Experts of a small language model: vocabulary 2587.
Below are experts of layer 5 (counted from 0) of a mixture-of-experts language model. Rows are named router (the router's row for the expert), gate (a neuron's input weights, with its number), up (a neuron's input weights, with its number), down (a neuron's output weights, with its number) and show model dimensions 0-255. Each number is 500 + 40 x the weight over its row's rms, rounded and kept within 0 to 999. Numbers have three digits each.
After each expert's rows: a language model's description of what the expert responds to; "comes before" lists some tokens at least twice as common just after its tokens as in all text. This comes from a sample of Wikipedia text that the model never trained on. Tokens count by the router's weight.

# expert 24
router:502504491473398498506580451520454454510452530495415521436513485559430466543495484489601522450536554412493489542535464504514474521471520567503535523477584534515540525495509510543463549530530527565525546441459485475468489490512524492478538492496533583526487538446471483506566531486474471495469519449413436486504486478559458551525535529492551531542550520541541516537517501544495534504486477491478490497525496440495522575526546454456483436556531506487533490428516584541472474493488497504513483570499441372564504522569525510438540472525501444495527549481572511518517521496465484526581528417480509471525496434526498436560520474543446489468422453488555471488540474491447527572470485468468506545502541515419580496415437464407481499474532533455504473538485475514555470455512512
gate0:501537477465579491459496463532529480442520397539473549462537555569532565566533474491476521515467530469514476533596517460515465574444514472533456443491529455507550481467615490525526522512509513577455441527495535511531479538475487476507434504492451506496551453497554512486519469467598524517481503507499442569446501481475513539528462509467506480501425468489547522527461537457437507460520494583457519511519482504539523509508592503498471559476515540467469526541584453500533569503430592486478525513494507551484516525513496504518511417508536557513475512516453576565525464472508509524534426463453449465519528599523476554491491561565553497559505479578538441467551532515447507525466478583498545554477458505435523486456483527385508504527486517482552514534452507536502434533551476
up0:460446559570439481437495507522556492566507486499524439484545547448524465441548465505492523498449502523495486508541509459521458496559517472517509592568513517473524485484440550507460515577536594566495459498580518535471560466499445560487528527466483490483536524586557446476526540505478486517417559529497440491407458576549443498471464488478539476482464467491513537582539469517505518459558587564502499423413496543423498478516527479479426515479511454477541522477567517512513520496514484547462522519542525549532499502528504505540403533492528508515435539575498537540533530518513591484488540470507520506468439464409467524508510469434502446521487431479587447534450477532540496504449504426506448529423486545483498529459504475493429473497519473521493491525507440440464550509478515
down0:481537472493513469461470543519430465483586501462498475533477592542555519491495508551523490509574474536501500509501387534423496565540436520496469514541511537482451536476501439524539504510523539547510502487447474400457571467516488525470435456500381484533514549462521504553435470449489511492480497429525444551475462500492453522485522532506470520500503529456508411612541433454532522448552554558432531513474466551489452544508483475529512568481554515528520481528554465543445496440447498581499376492491533468548465433464501585496488557462501518478523542547541544505521499492558501538553463468498484479490519466436516544541461483519508484496514540480499475499513553497526497499502525591497483574550552571518435518544460479514455554493520481553555485534504550465444530510464541
What it handles: Finite verbs, auxiliaries and verb endings in running prose, such as was, been, were, run-s, arriv-es, fin-ished.
comes before: "the ", "to ", "in ", "a ", "by ", "on "

# expert 31
router:504444514515459489536578434450469478480467424491447498467546566518498458497489431470534557449486482487517502534460458531519444499490480580507617427469562507527512530511439509487453561506511506546524537504505477467419515560474555542490553563568528589531481501475508480580467524486539557521503511433439526518533554450552447470488484525445500497495521495534595549575472451537540480517480521545439557510490584483450529548562572459463545466510481466544463429545475570616502561496478437515478483488438439421503473480536515577501537518516460460530508502471495484477500500492450481510517483466525528491511488391513464472544499435472496474466539408484513551484462507442451499463458490441500496500508512511514526541418532528490475505468506504517485495565566496522444457495483482
gate2:585451479525514485405489514485524486424510591597538486517504525493506511515464464474508502479520510504448469571594529520517409502432460506529522488423462522521534458435464521506468548499429434514448497439602495459497511510456577495485492531549515461525532464520542549487457537539542496489502525478556536467535479549564465448576556539519518463466535488510430466475455486421491459493484555512490492412440443539500534476492435499500522548479509539491435480564472535506530563529528517480504480487469504539513559508516497562535525424481493506474508480480478537476559443496493462493494538451476406503478515522545464492561458538541478513442461519485556536469474472562568497474555427493558508545429389567509448472489449482455493445534494500500472513520500562502552424540471542
up2:503508519488577508497500467445528561506565478484512504571475441479511519536469471512442505489396445479491492516474466441495498499406508479432509535495518485546526506535517593478456427517461489495551469557537457534524459490499509547591504460439491523570466519521437491441469527481469560497398463527532446567566521456388579571520502504537531534502485455522487498500463436527492511478541498476476525474461538522524501447494558420469504444522486457483515479399526549519552554480544541556571583535488486525456512471495547475517513627500537505504446553483434506522476537490519514498541528565559554456480510519506474514493491486502469511526499554458574478456512495516525493485490583546549553466489546472438497521508495502542474571516499501496601483594475555529494516502559488
down2:478443598490507601433470462529473556460483555521566569513490473545487511481454451544459469510509558489506475523518522452482530447495519457436543463517499425572539479588473493439499542496530524477539531495536522538429506485527500430500485480492449559521528532505500445519494464505500512447472494399511528515492527505493449474486537626450549503605464501461466478554535543457479472522532510537526537569480545513489515532491547518577453555488509514437463511441506493566480543537583486501545527506466485467498580476449478546508506481518523441557528511462506482578465544491459529476553485427503499465473494514460453494423581534457520494448533482548543486463490608463474511484483469481492507507423555499514485509446427459474545555486429497493479470433471484526526530481539400
What it handles: Final pieces ending words in multiword proper names and adjectives, like Broadcasting Union, Regional, Kansas City, American, British.
comes before: "| ", "(", "and ", "of ", "in ", "Comm"

# expert 26
router:479414499472439511499503449490469528499426488472463539435517578485451479534480485474507581496576551495533463538523520503495501530493509500479558510447553567563521520526485522480439523609485534482517458450520474506415512496510501554519563543501536523501514533483494517516528523519495534444504533459448451538508542490517388510406521561423561560513546544533530539519492409546501503476457506439460541497537583513485463472515563454435505453526551539502485421517489539531408550498531504460565560532464464458489459516507534554448554471581523471473526498529493493496494551518436507608509426454464538455517483458498432468534511514547485455438481450465532459486587525467484585501434539511518500494480493552475542506421514482491540487473546513421504495501530527477492481438504485
gate2:624508505522507477427548509465499493459544524504554455481513558478512535516541484452540429503522445515460505587502527471498479428434457473449478485418397469556560466454485476457442506475454411445444519447560450484522492456451577446487498555506482490489501473460509550461515479472508496527500504527567526515510565543534524492551527525486526516517502424499432519494476498431477509495470550526492568450480538506551565465513497482530501577493503577480464495556416481558493536476540463392533481525568463475570510522558475509495511460500508547469452429477456444452552492480522540574519514485455435452498533472532503514523429510524421542478431512492475510461502491512575510501532460546575473501459443573480495458395476528512509465495517498454531491476472515514531456531543521
up2:521413427525532476534492501499558511447553509472534491508467498437519602524418500539522554508519493483457496508527570455533450537466515503490495454466543568545480518458497555495432494506452507560543449454553493496500479475549498570557580479462533528532488561516474571436483495493433492534508485495513458525530527543411519546514493473531482563516434457492469500546463391528455566500497474496456467496440558495460517445478505476495501525514479526524510507379558524510573596493497527529563525504526516535470501438449536408484483549519517531543508483514489543483512548459523499468516568542612517495518490510588476478464514516577515478556446509511572520444548486521459496546438469445508520488440487497431488496591514490499441508480501472484569500593489536525452472545502497
down2:458474531515546538513532453597543524496478521481531528478488463506518495507504439559503533532467515531509455558479470455465475508483549451471547503435477494473512466606498513454497520533480488477495558519560525492401535445571556441394456548481456540478540442476566443554515503461501495498540493459511521540456546550521450464494520507461536478549489478478482473526467460475515478565554564509486544567505594476516528490542519495485461536511581493520533523411541464520495587504552521532549479559416458454445530504449442469493486472493480502503545531535503473522485486541412605487561523470543443518486559566467467478525528553514531490485468479522446489509427607477521544459541512525481516472434470525530526506448434512514590519485498508516484439422484506498495526503498385
What it handles: Commas, and, or, and adjectives or word endings before nouns, such as large, small, long, less-er, long-er, bold-comma.
comes before: "and ", "of ", "the ", "to ", "with ", "but "

# expert 16
router:459523507491504472482539566509437491474489489543463494423512542552467472549449465500589473417500520457481523550582492516538445508452495566467500508404535534567541551507540527465527516561506554578504523477545514450425479463472536500483582542523486540491491539453497518527547467479489486471528506513464484507569570502519455490516542510468551525536534467506557536519464476528475579534493498484466508562534508501539529475548520421528559448551519446539489426559520566563465503478482474446481534615449483444525507423568532531418541466530492480432501552522516514521456515553462435517563551449508528482538515483489446449535450508584539433463486443457528576446532483493496554531482501461504493469484469470473570530469504524408487513444522472441518542480522504432501450488475494
gate2:537464430501524511419517495520466469453516543540527476461482511538469510465445509493539478475512471512487465555553559529479444444474475505491522549472435456514563463453477510473506520524406427456456511442563461486525484467489597512463473498487490504552509440449504551490476521465464547485535490489504581465492501532522534490533495525458531523477551497519491495517471423432485498497485496481450503432475546528573530464522445434579469559498485489461461464562505489572556585527507519438530437528465427494581500516569579602507515429482465535528465444534529500482569466502465469514426607511463460489496577513525486459524490561529432530481477499489509580470441473555541503504562471534558459538455487574503451461488399554510538476512533454503500487474529570494553487530496508
up2:416498542479568480491492497462525545487560562503487516533442495466536559539402468544514583519455528489499519499555518490487501549404462520443485466504530508561476479503536553513424476473477561536570473484560467552506446459489480593620571473396480478492534498516468522396509502529468510527481487525523480503483526449437553552510547498565476514524489499518454497540451376538471525511517511467534525463466453512505502513523526493475521379513473510519546512398487518547571473517495511494527508510500499561469520472515530467496485541505448452490501474518493560514505556521503483423512587459580519538536475493577442480491493496524516469578530479501547503469528468549494500470489530518542552455462506488433533508563464488520488532528561504440552475602448509561487490549506516
down2:488463542517535577470509445513499573473471466511455504404547439429512540516498434556507475558581489594519415486508555445523516497463514466464574503439498455492498451523516429507457563484524484439532542549544564454418479488568500431480486540534496508507522509473450441590480517482483569490456486456503554459518539537555471464465505533486521486524475502428504485534542461470506550526534517538565538521480610534529562508497565494543447552498503573526466511441470440498477481501540499547516486508426528508460573509489443468502468545543522541456514492513526517522449490520506512451568505427523500473462533512428436508495465526478508512484481517492471510460446508530527590551483471425512551467434523455474495489486435511492464483441504383514470488479487446498510519498461410
What it handles: Complete words and numbers ending with a space before of, to, in: dates after on, month names, and fixed phrases like in order.
comes before: "of ", "to ", "| ", "and ", "in ", "the "

# expert 25
router:496475464501454422533518482485488521482461458553426576491527536546460486513424436445568503537547542500536500576542502464519449467474491516466578500435505506526504471506440544520452514522491553457510473457524524530476546536522508598524526568540546486532461501460559496522518535474442477493423478472465450455577569460637449513406510551498498538539542522486475514521479453528489579478455536544454467574580483523466456541508536473476562500546498455500498436561464544554466554572474514458581519522474422487474491476503531517513503438507477445445536529481549507449497475557502477542558471498485483485496549458534489470512550479473487404404513448490520535458492522527505517543488537516416501467457559522468458546472504490481484450455513490484542486458564468467530509481483563
gate13:540474465488449523526491488570492534518434464407452533547546511499418529554497483480523511558451457460474523507519451516507487524493519498463510505520507495529458445532437537506585541480509495547484459484594484448466595490379531570468543485516463481467451512504525523575508493525548513570574469543552501516500552535522492420511521514560552479537523445450527617531506531523444589515407484560561478537385465567498548516486531497442539479515449543541498514449456484417487507500506485522517467532499512498475496515521549482555462504460523504461511540556486488528504514516523494460563561507490544569599445559506482563528487559531519434460536469529527486529462471463523488489491502486529523516512496507439526550530498448467442522502515484535515440441530544443504537495421549
up13:557500493482516514490494516513528503529531547476511521463536548539486532498538478498497479450637508524482471509496495484449534473532571575504463484477488413445457443490476483495509512472567506455475509541424566466519489536510472478553505442427455519367555508409525534555557517517485497498476443581494497481524417461552495486447525499470488495548541540453519466506455473493451614387444528529541469591465498531534502515467512474462461576421515526506446502470426516553471531487466493500501527551491479551434479488466534506499453561578465507437454528526582550556542504586432480460481530502472502434488495494525533498475545516579483479478504499530493491580456467486499479481445501487427505476441504457522538530460540472535458456494466452456532552527492500531536510517543487
down13:543549499519542459477451478514532507455469520556485511492536531557579486522508478470524518501511507528457488441554600538518529486516497533522501491419491453504571495498508437510584524463551552493498480573529528500457477529502485502543449478500413517534486510504533565455491530483514499478542505538513525489521490475532600548581527548550535524500514515558447498461575444510516541484566466568481459495485531459551549592474506456494503514526512511462563501427546523531516454522464564477526522539436452538444437521521505560475458459548487480521585492485519552452591499494507466562493554470465421470476571437528512527501547486505477446492464600537460500471513483488595465504488498538492456511524510493503534537514477553486504573566483414588579499527549511517502514542633480
What it handles: Line breaks ending table rows, commas, dashes, and year digits in lists, plus mid-word pieces like young, your, midfielder.
comes before: ", ", "- ", ". ", "\n", "s ", "-"

# expert 23
router:463535461500485507512515400523478544478447511470475530516560528535440511486512436477536496482570545493471510538545526582525485563467488546466511452427534573552516554468500544527466547526441482513526519524455556486442470552487514550489548569504506532536511555497470452564485452488480502497468557502457442547534522469485535533524572505414582558531525499546499546551490498501472543487472512479458530511564530460488564545541516437489480419522517493531562461503527587531451512497536451493520547561423458472576497468589541531448544468565527458501543499535533533545529561490424536507539435442508489448563519426468445446537548513523461474478474407425534510483546565503440539536413517476509515470486487479475505491410503539457521506467482531433550511530514493507525493489537479
gate2:563451430520514449399538493471533509494557533522545474475547561507499571569417496525516494500514474446503507544524467544499475474457468508488546488453436510502447435463475474564509541500414410464391496490602485462470489502493566442460502524514457517508520460470530518509485529469506560495484461496574506567538501572529555489532580539489506464497568492505430478498504501477539503509492509497460568515500475505547575446470525448516498603521494440486433451591487463472491497533464551476511508515486441485519500488529540510489500478565561547440455479477471520533545513513459516480508531522489483400521527487525439483494448577506505501475507585495546537427503472553563556492575501469566474548462475585471456445456460493531463491511534497454548580463513476452512472537528540
up2:456488498470533450462496491515524544507545533437536480463467472437475592521439487504516523508419501524489504528485514476497478538408533518481522477488517527528542497552515615561432464537502615512512427514518525518490483464473466577583513504461493537549485501516492549445490495507437500547490509508511437461483581541463571517471495505582499520511476463537485509551435357526498532509540488451516502559499502526523470469490471500436497447430487557512560514438546522562532575490476501456519562481509516568524527473487508422499486577470440514437455477505437586455510531476498510504477557508582478511443485511556487476556442471562495492511468477520488517487535523514506502434504520465551548412433461511465503554561486512521427528515486549447561463564479505543493523511559546
down2:389473564470554556491539481529557512478495502500485479432466450529417504468499410491466477504550472498503479523471528467525500433474556489501503495501499479446493454549467491430482496521498452484523571449488579513426459450564456409441474527556496569521549474507489465577450462508512529445437535462526498483460569519520469403481538508468554552497482469458439431512486531449518468508533518557470535566493596472468521470540531570546425552527514500518567475473535528482444476536531512535516500515468483485457518528469454431495413507525490476519516520546442516547432567496494505477579548425569502461489540501523470510485452543542509549473503488532460518462476546535512551485535453443504537497524526443518494472460442510575546502460489409499494468514431529494468502532502408
What it handles: Sentence pronouns and adverb endings in prose, such as He, she, also, but, though, known, and previ-ously and some-times before known or called.
comes before: "was ", "to ", "in ", "that ", "of ", "as "